config.yaml
num_hidden_layers: 9
n_experts: 16
router_score: "softmax"
balance_bias: false
norm_eps: 1e-06
learning_rate: 0.00301
batch_tokens: [65536, 131072]
max_seq_len: 2048
Below are experts of layer 4 (counted from 0) of a mixture-of-experts language model. Rows are named router (the router's row for the expert), up (a neuron's input weights, with its number) and show model dimensions 128-191. Each number is 128 + 32 x the weight over its row's rms, rounded and kept within 0 to 255. Numbers have three digits each.
After each expert's rows: "mostly gets" lists some tokens that are sent to it at least half of the time. This comes from a sample of Wikipedia text that the model never trained on.

# expert 7
router:139146079122169127076155085127088143133116162180143097113129162112132126154121164112147148114178173120082098117166110106185109169111051092118089105112157142075162122085141166124114105079116091
up11:160140130092091133158174151167109093079172113122082135097129163108081090150090206112072121139061115168088083154102141118130112102103144198076129108147074078175077153213158100140128104100122121
up12:153090155110160072059126122151110134121115106164184137086149131144124110154143146103155091137176140104132117108115164168122150126140146104143091132142132134191161097162146179161167140132129152
up13:066115154097122096072136133150102153129066098143106124128080190144165139116138105164090183135107101102107136159132104122124176108112138113177134141064134130122166185134107071196117122146131074
up14:135151069153132095127058131179081124092101154128128124098131151127106085090142094070134133088104186128116182146120093169081141156110125082149099110165147176115134116090153176131164122156133127
up15:092104131110186151128096103099087139155105116121089103098118156105149071124123132135133096102162056120137037113142097063129126105162169134124048147134107126095147155143205088167134099102125143
up16:090111104085134113073104118118142143053121141094152139144108166111130102106131078141092092157129158121110145166141102141165070158130150149106127127085154141156134091092122127119148194163150103
up17:133113109100133138117215174119134202157134104189152113141075145120132152100171185126088116105099120115061096145118110073074082138110137127156108154152144174127137157120105065127108142102078098
up18:186104106136096143098086107119078097108136119087150159164159105112104133145119138170077161179135133130165132088150068155130121127100119107105088098174125127138120178108196100136194154186150174
up19:080055172126144075169167113128162127150153104148130138132114140103119138172111202170101049144152157157102060073184113109117141155075153171153044118095105138131132139152147143156116157125176105
up20:164139078139119119154190113131205157013144116117093175109082130116127083154170170118125109169180096137149102156123079160113140123101180102178061121166152146107135150091086139164076149096136105
up21:103162138153187100140101118053116110094155162141092111152138163122187154110125197180126126126180125134103082103118161116158142141105147135120101120135175106107143127107159166131137117141187151
up22:132136101087131137144123093149170143141112101178161124172156156089185091118111177127127109052163137141110198093157185112142172102156107135143088152202071138144120068125138114143106120098105102
up23:128078109090140130115127167148134151116137107122116163104136130140148137123158111122000109112139103153168156138144138100138085086107142102174079095066172130123107109073121150135162143114125122
up24:147085093090071069154154096145132135141087138155100158099088116141117132169152108080089114116106069112110112123184103087146163171100157157096169077101153093151131120157188111101155145097099133
up25:147182109096090157144127080138124131092155080128142122068054115165105130105144102136076196145158095102155122124081104083198141151053160076150123120130094145141149080110118169155182095116163113
up26:101123177138070106121129213043153121138117164125128135164130110137081110173133172125179098059105172145076137135094156083092172093100168161119119141036112136104090150118205121151138125163139083
up27:141113164173154146139163068159115118124113106117146091076149053108142156121141132169117112093201166156145138126083143070152133121138164111138091145140103102151153139191149118121134150124179104
up28:092135109105129109084145145120160132100122125157150067095124136107111126142125148107152157166173085181128156142082110121125131178116157115126081123156148095159116167091171086173129163161098087
up29:134178175157124170172051161103143158167103154127124125145041155118128177135154183106104091155096150121110102096130106110114072142159065123197108138145169165152114097140129052122123113098155135
up30:135126119161072125135147138173100128126104131097134136126098128130157092148127128064067114121142131079117122178056135099155107168118209175090048121140145088100107128075121160169105157171124109
up31:139160142123111130102163133118082111117128079140096117180123085077093048169159063186132091147193147113098134142146105097053103116157085134138081106110136108123156158133144126115077123149147132
up32:162101150121174113122143104137175160082174134097109095087114142075104125145096091146130123094169132160044147133148112120161126118089149147122152104070132196130145055120149121128106118097152096
up33:127108081100170118158125058156097124137125105132113103131137126089100079106097138093122075097092132098155095121103187108142042122170134109171116186167064088127124141123152153113072093115176145
up34:120132119099101101114129114156084107061133142153123157118102159077079093115185126151065155104117085090084076195096038141090127169112154138092104115077152161156123046063113120170118137145118101
up35:103124152099148103115102197137135113081127133107119152167120117121107149107120123130117094117145153080101133115107132081119138156164109114144153124146138070077134131078093108177212174093160139
up36:089188107129122154101151057160175096075124101111153105101086160162111149140084072077051238125121067093110144156139132154109163130079117084120135185122094093086170155119081158097155149110111119
up37:154112123154118134123092121151115086165135092118171154136155125127093131131158137151169113094138101177135150128149089172147130181146117148131091107185123164092181082062110175148155087145115153
up38:090118126125133085134109139170210162058132205090166119191090155086119099123115110076162134150092135132081099122154103137147125160132131095140123107152181117111121118119162130097082189164162102
up39:087109126086155125190119109199173124139137145118129082125094128127139077117153196137120085065088167116146150153136128130218137187113153108091171129147152140073100087061090158148115080135131146
up40:042097093110102124166120091098140111086187097110112097122087113134129056180146131152152088104111144146084126120163112081168182176198128098069054130170124117114113109117129161148152075151130072
up41:159066140072106145165151048128086219104110118148119159102109123123111117147164143059116171132077135153087129123160124110185160112154144131129127204158147135092127144122092117165058090086175168
up42:092121099132073130137194089146115164142075124130088093113095070133155178110123108158095116162160075099137095163141114072067208138120159085180090137128107137079132074089074098162162120160099155
mostly gets: " Al", " O", " New", " John", " Le", " San"

# expert 3
router:106132127048140122057092073128120145097109121150160137125138126085147145118124145142116151196170090139173161135152087159161117137119112087120126168113151091142153133098126147125102128142131092
up43:122130126136126130134124119137062154144109093143122137072119077121102114138161159130148184097160078129154172134101120091136121108107165099116126152136154064145119070103123168128129102153184090
up44:130138153122154127201137117133161134098122208134135093151133134136184107125127177114119088203104129045137077096094071115085120118116147106159071121099083077114108085137099067152148141184099168
up45:144148090134145171134134155132191153141076134158174198095075094089180109125163110130146140127111057117158118062172129084126123105149190140134048132162152201146124121154119125115082082085143123
up46:128143175115105131158111094157157088130051125110177121065144177086133117131206093141183125111059105143136110180115164155060155144102212149157154101140095123167164152161124090106135125073056095
up47:081152099077111082120117119123131120129088173103146195168140141100173117101161149103180075151142136130136130146186132153170148156115178131125119187141132142197146083104170131094129074116156143
up48:209138172123130148151104133054129103115158176189154171174106122100142113146141182099112160082081142142152104121164081109169105129134149114167093095109091125156176150097128075135160122134126065
up49:118105131166123170104165146161151163119089124214095158178106143114105114160134046158117132080154144112143101105185133151137159176151142133146099120054147108121139110097185192150122104154128162
up50:106117161119100176101125106137163130137106094123112131072086140137074168077134078136078141139127156154073074141159126101097116126107074115132152139096109118152169137178146137140081103102099158
up51:067117188111194130076136115178136120023162105179168061105118186152117101127096082149138128109121094129129109157165100112122134135084156070146087195142069076061160142107049167144140133109118107
up52:172107178087196170132150114098090182108128142130123131126139088171133105167130120093094150148138096122111110094114122131255089130156138132103155104128134133117128160147125148128106167128110128
up53:143151148098116152158152140166147167125100128120084145172136139103136104144183104129115093112130113105097092140081133067150068112201136109142127114147166167114104166112149137193119078101144137
up54:118147130093089100140131145132100145114112124140114220126062155110087128066149163098092180140085123069141121180143172032098089102167146062184078127061126175112149172152179166125126147099096147
up55:147148171122138156184161183084129113067125133152178190134129145077146163113104125144106131088103147126101134093089180118185072169111110151166102087154075156088142145126127197136178100137091113
up56:119135178114097162164114039144120106102156115136090118182136065061115070069107124127166150085139117068103149185149158153158116180094117104155074128084145165166123139147111114145070090184152138
up57:135138134127135164104093042146166141085129110139176176125101126121111095158192118084125096174154104110131191186133091120176162101071167175175126122144158173155075102130097122116130135142188098
up58:126168141093100123123076145178150111122089131108181131151142085115146098178144123150163117111082107145145122123155100135138092122091162130193108147088137122128098088108188110141170130112190109
up59:130101148120098134118112122072161102118157091146109133129076176091097105066156095169153125165144136160101108116152066129088117087112076077197172055114129156173081147127088153153116157109093142
up60:159126111081134147125085102182150122067069166157190161136115111122150134141123059151129159138123095064149110060111184157167148085063149148108109196102117102170122125086157106094164094133157133
up61:159109092112134134098162071138175181081106101190137070161109154043135146148152102168087125141091132119129129109181148136140108095125160083112132145147121129103058116118085116122146122135154170
up62:113145126072138099091150089070138151124142134099178152189137108095164105115113144113159110157102090141143109206161080110101160154171168107112107193183081067189171150042079142106157105157085133
up63:146070006060135119130201105136156104150120111126054102105151149125139113175146123124091121134150124145121149087150078097110121097094078092150135084147204150163100103135126138123105205168047136
up64:104110091137149097091123078143152164050126142217097119103098138135103114136196107120120159132126183088138150166191073163188106079139102092143134164143144142164172076076083133092132108143116120
up65:118146135173106096111087144138062129150134154158123133126136155151137064124127119120169148097206130147167082099104128099125047060171089160133090135134085172108110154106131137169174109160152170
up66:099172157132168082152154161085200095128149181123141129113135142155129108139157144099092135091113089071161106120142078121113069130104123078128101182113095089095130103106141113107154162114102078
up67:128104120143156099137099118077174081100131124127118101110128116100102121104159169158100104122149147140137144127214088120102171166106179123162077118148189051152124151147110137113126148077146146
up68:104146145176082119135093145171080188120140130115151122120029145124105121140162115089158103123160117120140123065164163085124138171141187141144094132114120170152152123114121165179185104096129083
up69:152083204100116077102113065113143156114109129162074181119100156104138149068136151152134111160137135102150140112125073096139112045111100113109141171117120138079122122119076086173115130139104074
up70:172140142154128127126160178103120168174152109115129118131121172058082140140127087107126118089088148109075128132104142118096103120087189148179102137144079110144136111107080112201155131160117141
up71:139129100130132073136130123141147138082161161114110138110150093146173138188166113063088140128113092117084132170094134148085153065119123085163129143137174039146108122148148173096085158179121103
up72:107109122106132107164121080118153169111067108095116135082080184163128086110078173152110137122192108107133103112070129104203082162088129154154124150141108129158100076079103093139108170123160136
up73:140200100099101142180116133149194184114161086169088137137118175160095100131139042119112128111134098131145096154185133096143173129111138132106037133149174122078170133108091125131088130161173107
up74:076128121102113052130121122158116164118120160101125138067139140039156104108133176128136128122153109139176121092151067189087094104182124129176131123176093127173103111080127102169121154177123125
mostly gets: " his", " f", " most", " this", " sp", " h"

# expert 9
router:123152135136128126085127145086145170167132173152109104111111182090118151137153148143133135120170168123103080127142122086162154121131082081083098095118151121141129128150124125135132114136098103
up3:064117086158077127061085136150130129102170204130110156095120148124139213122165103156134103147121099151118157179178140134172087140097136089081177083081145190170156140082146190123125183110164146
up4:124160101149084118108171116169153134119132139130173141141101050075106121140171123067147064158165144122181126137117157182156139160025106153138063105092149121087127067140094131171090069087154116
up5:136134127113171160166105165162121148109149091097118143122124088143097150154120209137102159078113098109070172211164131152151171112075082169154095103123151170139168096100142120134163130159093062
up6:150120110127116172108128093141124201106110144123185135082084140170119100087049208140118122084136127059115177051104163156050116175080080149180132131107101126113147095151101141090138102137157100
up7:089146084146118160169168132168150141103161139091215131080103129130145141157093130123173154121200120124126055151133159170162102127096116126134119074144114079092114124165085109105104111131147177
up8:085130111152070122100160141117162133127153139164153119128093120097119184137126122159102134174110118082112160165192124128142175115163157070163155096124109122091104075083167197083154108089113145
up9:065130104141198146097175131160158097108138155122072160111075105156100066100080098154143089105091140141095151095130133132141093182137138146157159135113135145171159161145159096084127090155091151
up10:135102142173126142134120143100167165139083142123096112101135127161064152079117142110055104175136101133132112105159158171114174123107174119197130122153151160101133148125095130185169143113070177
up11:138187175153161121100112081101169132125088172133135128128142164159140162176130104141122170121187175103180102092152155103191127158153214105098145126111153073133092126140104152098118081136085108
up12:104142165128087177141149160137099123139180141120125108084111144191158149155166114080110203170190097080109116121132132130197107127064134152099106153082104087132106089150132128128082096138113078
up13:100184115118100157133154148124160122137139109143160126139148103120095068156085117097098161161170167157086136138139082112058111085147099108131104144152094107086123219170144145168155167124112080
up14:065168127127145091151159138159109159145167171153118124098093139132067147107104164096049130175134098136094152158172150141129071150097101141156107107103106113125118159094114121151106144048069163
up15:131102146129105157082072162107129133081123219142117101143120112146124078107131135108170069084181162143117053057135135102147133066124133121125141118120084171128122112145142171162082173131145131
up16:086064158111180150105173159115147116111105154181111207106120097095062134131169144099129091133138113094121067122084083183144099134053159138067149134113111152135131164113116111143114085085143090
up17:168109059149110104073125102141160175131140180160127163092178147122105117151153073135134143119147102121152154129158117134156146142122101112103065112048164116114179078095139116153112122099160186
up18:131124192126067090127207150128111138111120133158126121122079165096106110083203179167135155101160099126097199109109116118084114109154113126108138140127101121148094130143103140127102077135167091
up19:169110130143156094123105088144151140120091170097069120120150069127166117109142153138084148100159116096159179133139110122167143115157179145120124106151085149120077086129161153105122137167182130
up20:134104136098091118132127188144119103101131067148154125195107147155146104125162094102074140108149129139153159170082107123138119076082160125140125076150147116106094133159160139126154103201095105
up21:130155171107158073218144071094110152164128138144100136117098145152083109129154111123129156125150117171114126104099118045154116120097209124176078108150151179110099116158122110124182131168168104
up22:110094170068147116108115083171114123082149078106183110086167083146136102173101169185098131184091070157173139140123068180169103073120140148145142162083067163169142128162145096124081174138080121
up23:127190090124107061106102114172178204113060147102129128165110157161107147100169157115067105119135125151124164061136132117145166091072151119115178140163108139101077116133119123108187132135177090
up24:111161177150099116174185145093183117085125085107094111150082126135154112176104134107145156150123149124116094204099146125163147151122173152070027102139131120113143142149084146157106127118096142
up25:124122137137151157083159111211129106094017129145119154147134146143173128045106117173133132091130109125155121128101154112121106172137122118119066110091099177118092152133095129077149093169119123
up26:098137113092092091117099114093118157102087132183113139100103128108112092113087066059135107164187135119124117091109108143090147102130137161086130180101118156109148141125124100147075132104189060
up27:174132152076174145184127128110123133079110130196139184124083102131062090089174159132092138145103165075133136132151146166151076218101106138136110151070111148085109143147112082101090153163117165
up28:103126105105157131139117138109110051141118160139143132140098100060149139173184170085059073103109169097110128098101153135135155125110180092153080128132126097180156142172091148130146085137081107
up29:108136136133073133095106175133180078155172197132122153097136147187138122122086100111109139123165147131131150192158181144118102100163164096153137076120060118133134150117118078106086072163130123
up30:135106123124091106137094112144162142105153096128142172093131184117105121087164154091110112178080140127082057110137146145164112165147119080133087107206111054131133104138126082151126153155143139
up31:180117100132097070109151157125146224073102101141133127109123142093117114120130097133139150131101147111109134168090131147113117149166128153129136117113112183201139127128191176174077092112113101
up32:099203167142067141124116116092109162107079130093160125148074191152148132139121070126091102185065119112062132162134146164128135183083160139123147172094105151143117099163124143093078183119101096
up33:101191112099097159095139116128136130057077116118107143070145140137096162147139134061116136152085113089108131204109108119142173121066194089156121144144114115081123109083178175158077119066170138
up34:126060060087183175157230104139130158141178120190103156192117059140154136097130194099091123119091093119145105186096119106150149131133138087109144187115101159136120082089102127058111156157084146
mostly gets: " K", " M", " P", " T", " J", " N"

# expert 12
router:150124116153120144149143104131092165117099110164196143122107177114117096175102115073051147078086127142120084189138098063167114149088184062084070149154120159135142144111125156171097079119089127
up35:082107143061137164122089122112079203110148132108131188150151133159164087134103138093140111117093114058133099114120132145087151128134121116068059127155138092118116181102140154148080134131091152
up36:135149171097173130152161162177102125172170103118139112094118135028112143086140134149162074167134145089070091119160160128142154205113127104104150159142150081189140133081150144172130105196165180
up37:075048117140121126150151156165129078108075181103124192132168135092095142146127136129093168088173142152142112146122111142154089124050164185141167122170151107108146143115112121113141114154151145
up38:110180144148125122145118153161163154164149131119043100138091143132152130156169095123120150067173129119112071084114128123148102128125170129090103143095104153147154155170170110113157159115181093
up39:156177168123086157116104154165041136152128160159134129126122138145127171130103169078121113118176119102111096110107133054086093109105067102135128147114121148193119116155176151122144095123141072
up40:121148145079084083110114131104127141088115128143118161159117093131105142122144127086108120120092085087054135113089091142130151126119096086114108084159223176147154067130166136109132192146145052
up41:146102154127084145113145157186071160146087103123082113092149140138080158173125101115090180122105137122179143157126141161164117157121147161169123127165135118156097048114111120096051129141148081
up42:084134101153112114121112140136113180120084171151105098127105163132113155162090131152133058091145116156060084156117116086196140185146131155083139167122117140133133130031168150082086142119143083
up43:173168115131097188104118135168154104155138150147117155140109170117093094103134127123163117178129133134088041118125151110152100088094139132088164138107105099160096140120166105092132142123102129
up44:077158155091146149065146109075077151131184167177168125117112087173108075136105126172120119124154169119115082118095113185149149093167142107089143138035132157115163110132171074108156156149084128
up45:178169072179183093160118067116199158062099088186143154150135107063134137130152159156134141129098104117154089160118129124152157125097177191179135117144140100128114139097159132139140195147075110
up46:074136108124123136082135083124152184102126145144153073149116163122106165088152193079080121164137061101071102165106102115151121146137134106192064053168095138144175173051115107118139140133095138
up47:079192105200110174089127150146103214136127141147101119134084121132165109132145186134125159113187159118141086128123129124147126109116134101099100162140144172194147158083139136109098115128133089
up48:135068159135140069147157108163085168127107128102138093131089097107116179142167089140189121157157104098154089132143094182180090176140141091068098078127102112156123088103126111136111143136045107
up49:138147175148119133143113149167149088131096133151116070122076117096097114155114133174094133149104148134155117174084176067119147173078171123078152139194109149082094136078104108134126090171146171
up50:161092130065107109158136091111154123100139097133166073123108086144135100162142179028087122128138143131166092108112102100189178108179196082111145144112071138110111155099125130128123148147101121
up51:167082081147106093151174133158086125146167134071130134105117090153138150168160175062104124133135108131147097115153123125111135149128122096145101147141134084114136082142133134185106125104185139
up52:158163193153122165125076122146094171110104142110142141132129154143114149106136117137077141172235115135157106121110073116158092135102189124137111196128135117133098133145142092134168067104158129
up53:151122147073160131126125111120123181116101125146144104136184129138174098164121133156112119174086128134177139082135112102195129135133076104178090185127078124074125096117146129080090167163136117
up54:134138149173088157090163089132158141079119115118163115134109152095164160124127084113081142157111133107075117182136119159127152098115120083154109210141151195153197043094063106158127170074104143
up55:132177124101121132163103157177167154174093076139099187056116141139141107152159113174123162191110161167160107132087070069196109155095169115148134094125052094169168112171153121130104115135094101
up56:131132075107092142130116182173148083111140117164089150160093080117119150130166128112124101114125191179103087077209193093184074156086165112108097128135140139103114143180072135109158141196098180
up57:138186079179199144052107109170091186143075113095122108117124161159141111163186145136084194108194097062141092158088102172111100098101152096113101145149106124180076172078130108142151110118105121
up58:155117155125198144092104180090101095124108151143144101096107124140121084134113165145133174126100182157117133145096109170136179051094104101103120137108090096131195127087154144150169119120132169
up59:139111135110152127108168175127111149114141186083125075135088172110052095211114122119163151153085110131070135140106176081103156115158114103089088126132092081129163157157120126158108141177092173
up60:181154132097153161149113134142127085115138088127079111156157088143088096172159129133120097145110182138156098168151146134080121125132142108157121096043128147124137094173203084136107184110149108
up61:150096117100158104161154126149140200130091097146136103120195145071116124177147116114088098190105095176128165150105080160082102154174102141091165111193108111040139087125122137127106134098120141
up62:159059134144118138092201144087171132138105115146154122170139155132127104079097168098115112116057137128066089146132160089082154097157176106149079080124113069104117162152128134121107127117137183
up63:165157146085169089127149145135093152097126137157144084119095091108099078236144154145119156081145137092128122073088136127179107105190151120091126123176119147122076130154173131191091155127126095
up64:076149118146114127138161134128150141138099128160169119086123162107126080082154061115104158145152136090102099143107126134144083159090118068092086146169145116162143176058070152123120123116150130
up65:110117135129183111124132107137100122157078148097173115115148196146112075130097105144105103141136113109169169132117117115159120148162151074149136180147103066164159111123151105110124137136199138
up66:123097076139124177126062124132103145168131168160138153117122097122138125164139162143144206147152152131117122179174101139201132126111224147124065153115125113135152127147184154204118120097162133
mostly gets: "\n", " one", " three", " ==", " four", " "

# expert 2
router:102090102110151097175123114119133121135129163177128124149117140071094131146138067155132131103163160125102122136120102112150081129126125075133085092115150110137117133081101146158137151129164135
up55:076106086123116100137145056133128130126178099158134120106070118116098169076176084163130112142109170127122138074153171136135095113151138182119062178201161138143112130109115222154120119185157098
up56:102112094140124079107162205136145127128196123155140152134000105097201147139137137180147123152101145161130152100088109087097143153144116144141072135096117190180140129079102127108170117106119093
up57:166185090046126130102183131090166145113066148165201139098134098099087118174102169067102104159158081144144159169161144120102092108091156065130139145126092148108171155163103090155112119090101020
up58:097155145156116086112083120123107158177118211117149090178143148127124107173129099136140160095140130118089156118115134172122124107132142086098082127153153192101141174120103142130098163114095120
up59:064103115090130095169130127183165173166159165164146124150138148167078147138103115143060214098091188163136074091117073151181162118125173153115019184155159113151131126125175166117107149146173105
up60:074155161104182127162124067118122114082133126113072173149107093147101076127123173147161111100168035132100141159115105119136064081052143078158093148131125110147134173118139134188115145179138176
up61:084139122141162118100127129157067119111167119152177101115113119125084105137105132142089098157135133125114185057084158146132127152063188149079117116095105148152095050169142128086098119198083147
up62:088168130107151099150140112124097138107159176165126049097057149091133119103178156142120201099106111138148111139083169098131077139117164126053135136111115086161106108111184157170172100129135131
up63:120147076135133132117144182084161164092141109110094143105089129134140060103153172138152032154150093164054107161092089131064109112106133048147159188084132082124102115113115097115168121149142108
up64:075140142136145104191163104112126116121182147109099081179119138107143082130171122121135127181160090093150086152144121086135130144085141117134065160151162140168093180163089099193080119102125084
up65:053133137162094127132142153133155112104141122121145132163132103159096104143108104068093185114082155126139097118156074115054117134114094065097108112104091116145134119100154098107090074113134075
up66:094140138117127123123104129123101117061085141151064109110136094068134122080089143157172148112092056140140123154136052105134186111120151097054078119087131109074141166152110162190093125224150155
up67:159165176106108165113122160086108080141107127133179170126150132044098151171105138098124083139132096133188112139141090176182163133165133100114164127107208166144163153090167186102067079130079120
up68:101089088041173112185186167114154139158131131102083118144142061188110109176100185166135132125141135081120099131134116127161145143089139157144098162075112094112087164136119096129204125152176129
up69:166120144179126144097163110158085140155090140164073082158122084099159120137150166128136081113161140179138108143145070140149128169129087111098129072096143056134162214162129115071069105097129107
up70:177133085176105100123172092157154145145076181191118117112123139106133150139166125132122207168091130140130132097150099141160139138108156165125122118154155099154141176117178164082156101134115121
up71:144097108098156116142155093171153156052122140136129118186147083067093117181171108122176136128129169160095123157152091144110100136107173101139086115094147119113147136160187101104102156146089144
up72:144141089175132068179127135136148087142202172170183162118131147139104126136193162132141137124144140090113126103151156119152116089127118169137091157085177084056129157089115172164103159082123104
up73:109125107158108102151118091079077110134093148079117191148132163158067076128128133148105107145151155105186142164132064116146080171050126111142152143122116140091115136166111091161200164145127134
up74:148136101172172139154150072127074151110164079133133088108170157085130159128124140087161111146130146167151145100116099150162082128127079119171089113154107188118170161131077177167121094070140075
up75:116153124157118105056137163201132109153063120107174105168097180131108145155167079098153172125109131107083035069086100090134127170144137144122046127182096083105109126084054114140127132137087138
up76:178028135060123111130147154112096120151123166153128190173155153115145083119106159134135115162128136091082140155122120124136132127142117115117080080198075146163118062080087109175152187188126132
up77:172144130075113092086157111159135149106133076147208107121122147120059102120160099140119181168086167107077127102130097127164127136145144152013085081087051101122191115142182104197091158158154133
up78:131149079124117093109164066090108120096189127108054175045062133158074129128175124128169161113089159072114134080142112116122103139148164112127102114123142150120145144097137214150138129164171119
up79:087122104059151138121062063124143156128107170137078104081120145163133098121136225129140118144123134071075149071086173102115117074108155178119104154097113107171126113128133135131135092126111092
up80:133140144064132128095071073126175114138124135093068129097087111132179079085075131082117097158128073142099134169139112153163069134133133146083135144135121155107117092134154141138141109136118115
up81:165089161116179123109124132085101194140077101104171171157116136101107094137179060120153156063153108138162102098128101107124164117110171097168075107154138169092188070119130120133164173169119125
up82:111145155095098098130085112135110149161106144113130090163112115109136138154152090141088126095121143119105124144115135098200127122034136054171058195035071130104137141192159148208143155159186120
up83:145193155081114144148099140125125108137146173132072098204141136128128106116093166154111172062096150120069123144147186100144119106085125103114109115132111116139106108148161065089132117134125113
up84:092121078182149084073085147122101097102106143111134080107138149126142139093145183179138112143117165153097097121132167157174112162074153130114104139196099098072155126173124150163129140127176051
up85:075097180133136143101176123123116119207143159156161171168148146152118087115146106107083130108164109140124133122130142118155131129087173072126128111168092084152124141118145121152105161101156047
up86:123173165132177155134144165144123148146191226130211123161137124156111128117093138118126166145122185154121115111126131080192136082095112157138127143072128102111130126143165186164144138112134118
mostly gets: " more", " only", " first", " have", " new", " had"

# expert 11
router:105147103116166094103158125099142189155108181177124106113096180088115132138125170146127178109143162127076091140149105105159146147110078091079084098106143124103137142148145147129098122094117060
up15:139180116059059140089109138150134137144153097177170171179157111081195155159110094207078144138108147135165144124135128135191167108067141105144132121104147099144124129100097148109187117099129121
up16:165111066153159062124121102168080059149122137164132137099178129097132120119081120095148141070156179151126178132110114153156088128176104068141120089121094204117129097079164186126144105114098173
up17:104101042120150106095086126119150202143149167079127141083164166136121156187124177148109108158139096136128143121129124106126104118134145134099146176134133108153142131118155105116116172081208092
up18:140095130156113162068107147061095206148104149187128193135145165117125125119158157110159189127168130147140104082116086074132134123096133098127121162137113100129118089132116112137144213152167138
up19:111089107085147094133195061065124149126163148142091125077133153092105119076144126145162085162185185140152111124072103105162120181126188109115148146132158140085116103148150124167139105139172164
up20:169118140155152111121139122051118114130160079126107086168136125162129084070149140097110142115133086177051121080079175085075042144159124139137115104145104158152135097156177171199120121169164156
up21:160133080049118174093175115047149140128089091143084117139114114093127110098121150150179114076115133118090072110142123102200118146128133140158102108075137205203124089116123125201186161071098070
up22:174157099127129109106079169101138166125138043075141148069171123139146111134157097100145201180175141151126103158053173088161073117071103096063108115063110170120127108159174143134157086130088111
up23:156138129074165144111152087109178108104081122090137121141142191064140110088077164129022110161050157113120154111186152150157135132154143073140108117062167100093142134181091155122168114162160137
up24:131176086152169147103164115147099088148136157083052101126126125131163139141108141081125144165150130122137096178133026087151138144141141142134112091108101073156169183128146178100134128148131171
up25:112071117137202135147122088112136117158164144164159099129171217126170144148088144156139073128169194130165046136125164184148084172062121133144134094142201111128170147131092117148117128121080149
up26:085131170200128172074076086232144091172134134133137156114128121130158139111128151141139140102106104141156113129098159131113115123131123154113079135151173131133161119141080173149058113148108137
up27:094162102154154158187079112111167097197136091175111113152112156214110140078115162129148194094172161141147108085143118140154113135172127131145143149136108092139068171118055147104182141171122120
up28:221182159156160101104088154092068130113155139129093130071094192090117125121104129116093172133147168088131133167089147162122087099131101170134122143071146126106142144111106145148192096133118178
up29:172126094106128142156146114082054170162116162116171103117151150111091119175130066117121163134086136126189096177112097151176128103184086095175094128138095146067148090109109153137119099147121137
up30:132109112125083132173125160117206098121150162121137125163081082088151029120122149105121124114127150152145157124172124144092113185112111148144131066152122077144133134163162119092041129160070105
up31:105174103098148121189135106082113071130195086134106146078115171117114121080094071170135136119115084158133089144166099131105137161129143071194134103112150171128108139124082137103127131120132182
up32:173152098147196058057116130135104152110137182200112112187083141151086135151169092125128197147064107128109184195142016097149135133102120067114097143110125112073114129135076132086108088114178161
up33:163148120055111147116139153077149182133140135125119133100143131092090129104118233138123162097113129113140119104158096097120141143192132080187137166147105152099145123161128143102103122121106092
up34:154102148146120165130129088128089136144134160126126092124177054134150156103101081076153181081186160143173145117129102148180095150139132094087079076146137111093176168125169145130100100103122132
up35:145088147126141122071138105132141144144107155125094075113154141133130097114156106174118187108151114145131118128163132141173134095117134142157066121132114113138135151152100116139170125109125127
up36:086162110153129195142168132076069113141126177115119091177103161145088129119135138099112064073177123134101151120125146124131080112164121077105147176183161143146200121194157093193117119171171099
up37:149183097139152068108117108206119154136136158108072100121131142111133177159099166141110171105092116096174102148133091142182120075153153144145081158095139098152157074133137140186146106133101136
up38:099122132176105117103111062166144191141084102172140163142090172110137085090125136141120145119127157115154179109114142086097109122110108115113157168132062117109158109189186142092075091130184111
up39:163147154099143154210170122114097120070114117119056123164177111170198135171125123134176167187095077112142068074168183120144109170112133098096143084107145143081163147136107156133102098194111140
up40:134160143080067076170156132125099141158137138181099162163110078115079117116198159092108144129144145135143170178112142140203112172150130098138083138072104162165193184133142151107105096119149139
up41:140142147146107134178211092072147131125130125211171140147120107111130128144123161147134143144116125104142161084160113158113147150211096083092152110167085155102103152116104122103135162149096056
up42:064131125142172168084119102148086116098112112147095122056123119113096111159183163054132097088184145088109085158137121153090178157165151096091126107076105087166107113048082057136175142115161170
up43:068127113172178058084153100145122126136164095156124086137088141148148172136154161108130168148055135107119105136093131126200172142148105156131140094106140112065132095072068142132128104109142078
up44:136119158130127167085183140092097113168123140081106080156109142160195179160125160176161112064128176105144126098087117070156096108124108106132131100123160096132083158139132105197184081172124136
up45:055118112095060149118106087128111159101085113141117096139115139111191087125135111105116106116146096088142133085108151110138102164101097121159107098119174105154088113124084192093144110128155140
up46:141154117121140134108136137054115171132132144126129171062069153128082119125189184133115195160117125145118079113128105120086165158094170087073136208112188104164128106098104179168062107120116124
mostly gets: " K", " V", " N", " John", " T", " G"